config = dict(
    n_layer=14,
    d_model=192,
    n_experts=32,
    experts_per_token=4,
    d_expert=64,
    d_shared_expert=0,
    activation='geglu',
    moe_layers=[1, 3, 5, 7, 9, 11, 13],
    router_score='sigmoid',
    normalize_top_k=False,
    routed_scale=1.0,
    balance_loss=0.000591,
    balance_bias=True,
    router_noise=0.3,
    init_std_router=0.0116,
    lr_router=0.000677,
    n_head=6,
    n_kv_head=6,
    head_dim=32,
    vocab_size=32768,
    norm='rmsnorm',
    norm_place='peri',
    norm_eps=1e-05,
    positions='rope',
    rope_base=10000.0,
    rope_fraction=0.25,
    qk_norm=False,
    attn_scale=0.177,
    tie_embeddings=True,
    parallel_block=False,
    extras=['capped logits'],
    init='uniform',
    init_std_qkv=0.0346,
    init_std_o=0.00654,
    init_std_up=0.0346,
    init_std_down=0.00566,
    optimizer='muon_variant',
    lr=0.00349,
    weight_decay=0.06,
    lr_head=0.0193,
    warmup_steps=200,
    schedule='wsd',
    decay_fraction=0.316,
    decay_shape='sqrt',
    final_lr_fraction=0.02,
    batch_tokens=[65536, 131072],
    seq_len=512,
    doc_mask=True,
    train_tokens=595600000,
    steps=6145,
    dataset='wikipedia_en',
)
Below are experts of layer 3 (counted from 0) of a mixture-of-experts language model. Rows are named gate (a neuron's input weights, with its number), up (a neuron's input weights, with its number), down (a neuron's output weights, with its number) and show model dimensions 0-191. Each number is 128 + 32 x the weight over its row's rms, rounded and kept within 0 to 255. Numbers have three digits each.
Before each expert's rows: a language model's description of what the expert responds to; "raises" lists some tokens whose logits its average output raises strongly, later layers aside. This comes from a sample of Wikipedia text that the model never trained on.

# expert 24
What it handles: Digits after the first within years, dates and figures, such as the 6 in 1687 or the 0 in 2025.
raises: "ely", ";", "ery"
gate1:130164126121164140112163117180114150099175153103141121139117135117088142122131100161106119144244192067117160174104100129177071158117076156097086090149153166148195145114155124129086174072142160088158180181080077095128143144087127083187130075177132098120170127134094115147139120135094170092180123109138136189140176127163114142098147147130181115145126149114138099123129143115128165156134098081163144115153115097137130151195113139124058169111129156060118111088133081124193099149097141083109117094144137117155094109129137057105127159105151135082134056172128088075131089108155146156
up1:133141086116067199117123089111136128103118100097094139137120091087126069122116096168157120154146162100123198099135147144175138167128160173114114113116131196118138135082103165099131150135087078110101164115157174107150113248075131155141193077106091159146163169110130111135119180172122113126125161086090187147157081132083152108137182168125099113090091131150162130114142139109114139163101076105160095111130105162109111139177172143142105142148113091106097152116152127111156124122074072136129139077143155138137069180113114162149132043090129167146114138090122119086171172074149072202
down1:117181067110181163180156108137127146115125097140162096156108205077108143140132142098117149158142083149160088076159133158118088146097168065129189118117125070104122170142122134152125151140092149142126128102121130092102114064051073094073101168135104156142102178133111117121117131132149139097161122113141134130139149123233110161117142201085170106169127103139123137061133158139128143090092135142069125111115084051109107085106120164121134138151099129139100139121168105132080107083129174099172175124037137169090104123097171140106106126134071153074098105097143090115083190157143133167

# expert 6
What it handles: Number words, ordinals and quantifiers like first, second, two, only, over, up, mostly in sports season and match reports.
raises: "-", " of", ",", " (", " in", " and"
gate0:143162068098100131117120125159151109133146099159093145138149144143129113145093113118142128096117133119100172065173117094123099178103109126066090122150139119142051131166137070141098203177132123104155153159143155138150147118061130156127135134114072118116168152057148146211196134115148169150127114111198127130108094183157112135113124176137101146120174151145131150146086122099158153100082131179127119118175175172134045151157105115213085109130155148101102186149179162169123147099118116171119091105105161111095121147135135087164122185077083087072125135153170098219142090127131116120
up0:150119089138054121090123113131155111150137106107116161063135167109162158128086136124084127147130049087153123072202147119151151124153102122110114097108117057115139159156137140100152128139148083112124129162180113146164121123159071037073159144147117128116104100183043060106148092100147152098112097145141141151174112112116108179132118089087162129055088130192137090084128099153100112098111117144099093170117128131195126128077146127187146122143082118154169160133162111139103161153092126102159158160042159147152115120111160142090127160142147093096143160139118121106098142093084030145
down0:130099101140129147118141127102128097092117137161135111084112161124163061107134083166087181183108149107128157117131155138141153192138088136128161122122121058101126171140191126120099083151184125168087160057129129119097075117086105092185066118149110101149155173104103106112083078105144142075126147120180139096123057164121120106165091087149164122108162094167186111142131084156127117131097030117145081172159150085134110151142112139155158108184181135113129124108136084143122106156134121133203077122063144083157160147054156085117122154152181134200164151127122129145113113086153104142

# expert 28
What it handles: Apostrophes and inner or final word pieces of names and plurals, e.g. d'Izoard, State's, Drob-n-ý, firebomb-s, Ross-ington.
raises: "s", "ing", "ies"
gate1:115077141134107107132086111104144122174130099127102125110089139140114145109177109104174117102195147162156148096154087133149142159111106188110167145080112127137133147189105138113180137162173134141102157064122122115104156125078205076106100106107151092112150162104113156065133068136144145188152121127144088143095055162107158083130161178142104167117118138101133108127144107097091196166117155111140126216134074175173088134099195163156161123123096131195033131135161119122121143162078138168158146109107125070072155085131107048122135098126188100144136116148159149120146112161108098142
up1:144127156119070086073115109138138152137132173090132151109066137065119157105121112120150112097152196127093186125070141091147128123190186167068130170151100112097144170145127113131118153106096167099154081200104103170150070122124133140094170179109111118103102145132157115146177140089113140146104165190111154098113079093127153170100170104156132144139121128090115149143080088086146072126125115061143066100086098142133110114149135060128096065105126113100110143129132164090152086071185143119127117168164138169108093112100140144222105121162164127177107104125116151141205094102073156129
down1:126184103108139095133110139178152110126131158128145071113160091135074153211072107158101151087152143116081112135171106122105145125101093063120151100147101172169177121068140159124129131131176107155105117121138087187090143112113093111085133093135171099134145079121101103178102149153152127186104127131093090148140076140137158139142134109203118221135127122089127118177085112086150123080148081111147168112084134157140170157110166158128176104172129125097138153125135206141132184084072113111135114165153097044160081193118138165174124098112172139086123148090144095093129169104162151083

# expert 21
What it handles: Commas, periods, and, or, but, that, which, who and subject pronouns that join or begin clauses.
raises: " its", " but", " then"
gate1:130107166153171130134143062119118101081146144131103196075052148163104162140115178085111104120077135120135133154110135089138097137148109074105136147099171105202107144153166177093056130090195093121131131121111088129114109148118107176105125053128098086182096128141101123079119073118128151074143110121206144095132154109161139184151096183148131122106102140115112168107141144114185111093136148130107100151149185121083100131123119150080164071131109129116090105121165189167165102076066160097108161162140115110114147075098147160179071141124161125144144145137169105148148159099198186103
up1:113163141192160128145135129057114090127118180084170130126131094128146131121120156130142145136147111126142108135150159134086074119148132151088113129105135110107126080056149155126122140125159174143135194148102174079125131135165113097083122111112123060164133093194090149146168064162122099173135132148129139104171095108103171211125130128136113163133152138130187163061079148087116159097198184154146136142066161122089047141145138106114066080159085134144153108192190152104178140111116115169158145140175107186072162071151100149148154094120129107081096168126071109112163126118089137131
down1:129095186138123190146210119152164119107100115140051155186185152156174128100114093123163138172193131116151153102142134121127114096123149209160131090144087148100167153191062094174113157106145072122080127089127132156105165100151115162122162148122109161091167191118223117183107105123143136132113163143121122138124154164142136202143111075166121101161114130132136086118155057148181139142105132076158133142168173129150133128145138099114110176132162122149137121088147118135126127191149135146145090087092110110185102149169142101139119103140081112151100121097134159186128135203160075180

# expert 15
What it handles: Final or middle pieces of proper names and place names, such as States, ville, ley, Street, York, Han(ford).
raises: ",", "-", "'", " and", " (", "a"
gate1:157105163111125185151147110188115107073188112167132148111145107081153129093155169147149156133131133145145094168170115162133145105088088131118196156090136109090095129131116068107084140132117169176176072089129129161139143120121127144118181066186092132103092147186050133155107128107177164150174138136140135145103138164104142142071162088125148101137196106102150233126140116124124155132117121139134096129171078098102141205088169156141147188146137122089102113146157171110134158056157098106185126085135094139155142128143118122099074135177072162197121066158150131157153125123143099126
up1:191087100162153087156140159170089114170166216121097164068145139147135183063097135177120119109118063176117032100102180105135116123118114147135091137162168090145133123087082132097142156118153139155128104100127124209144102122144089193163146116099146108110157122151130135156145136136120135141068137179161080123161112108107113142083114066100134126083167156083164089089085165136127104128156204123178082113152133095118122137118134134118163119141082124083114150168129092148163151052139078085139200144179114148155099104156115118111112179121170139157143178110105083116123099166126152098
down1:138122123109166125177102082104172157141154102137139101134138096160189155107131100077165118059109130070119118104116163127068126090135147184097106161131114143118151134179140162111159131138142105061126086124045168153073110149114187067182100144121135126091113119112147129110124124120133085115111222111124147111136084126122130134107151071054161142134196222102154142112192150094167145123106122114188166111114121142119158181146171173152156119101128082104131124165108181089159128104099113144156184115108096073186110114083088120129203102115168139142126160171071125142125142106143159156

# expert 2
What it handles: Short word pieces inside or ending longer words and names, such as ot in ecotourism, an in Buchanan, ango in Fandango.
raises: ",", "s", " and", "ia", "age", "ly"
gate0:133127105072164173101146104122180160136124131102130137097151077063172150136113119132115122107108138139149099192124116121147126180079133085142088149056115141117127135041127122136166118172087106101108072073112195105086169147098155152143090111143114102124142142105131127136166151190121101206154069154105124136110186141129105155152168122096128102093101124135114166178111160151154119128160076120153179149202099119134178104139157110084090101166124193130147104081088131138100077200120078105149053100133062123157154174112142071148119115070179093113119117082134101147141117122150105172
up0:122146178151115176155098121155138179147178119130131130154103123159177114074109091120080094120130098079123134149141153111099163110185221143114153149190147066189165147183124099124123090085145156119153131168147068145133102129160169143131127085109103125157093093144153156157120132142102117147142138122063130129159081128173155090092140112188110134166128140136084123064122110138074203154102134112147087132052110123133122100142115172176166152112143114129170119096161149136126161093122128142118142185154079162094075091200082066142134179179169149072159158170168117085135126062124151144
down0:096114093143139158097108129144157117102143069079105122122113098158211144136115149061111123157080162126157173114152116115144108120128077117047139133124139154097121140068071172149143102134145135203133151133100169115150146110126112135147155132124100103133102149099112131133151135180120103082068152236068082106152105125114075121147173078080167103144159106078111138129096168153080127181134106147157126107175102057110112075130099128095138068144131115117096127115151061090099128184080122118082142089042077133122192108143141171145126117146149110150085105055122092158116111126125158146

# expert 0
What it handles: Prepositions and linking words following a verb or noun, mid-sentence, such as in, to, with, for, by, as, including.
raises: " a", ",", " as", " an", " that", " of"
gate1:175087197157158155183114130134182146171116104149109122079114133164125091115103083107153117144148147124173117099150090175132171164124097158066142068136134160082143117122078126090120132145127219130033120151140154105110148113118179085154115130120115115127069135097097166077183157134121148110147130087125073167140110180105131165155098140156056092104113084148128133128128111034136147139149062083087157116130080061103129119116109104178194066181154110135106107114145165113162103113122152107088127068113152110095109070120087132101161112108163149138113132092092146144119100117105158087
up1:094169117122121136077113135069087135096171216078119183138155148106117119108151160131108083124145093117118094171144139126157147137124155125099136136176129097165090159125154111090106101164130056136195144140093134125157148126131093090138145118121139115140164073207157074142095126088108097162144143143166147051153149120116083090114104078151161173145105153119106102123130159195138124182163158117117154127173117143143135172160128133116133061072126179110136129185121048152137141131109131046143119170142142084128174121239115122144121146093063116124089076103172100155084088121150102145
down1:150084045167118132126159104125148139062167135055130180094079113146170108134106143122103152124108094150115121138079178185135097155112123159135103176169132144133082195101143177106186156110123114130072162067170095125139123083147084141188129093091138100113150079131135130144174137087149148111112150141126124109119068162103153126081199174124082159173164107111141139104121084147148085098148140086140086097071085092126121124142099100109201072077167158103113134117049126150124146120156114100068144129135183160126173163159149159162115157068205154118116120094118146128125111140112151117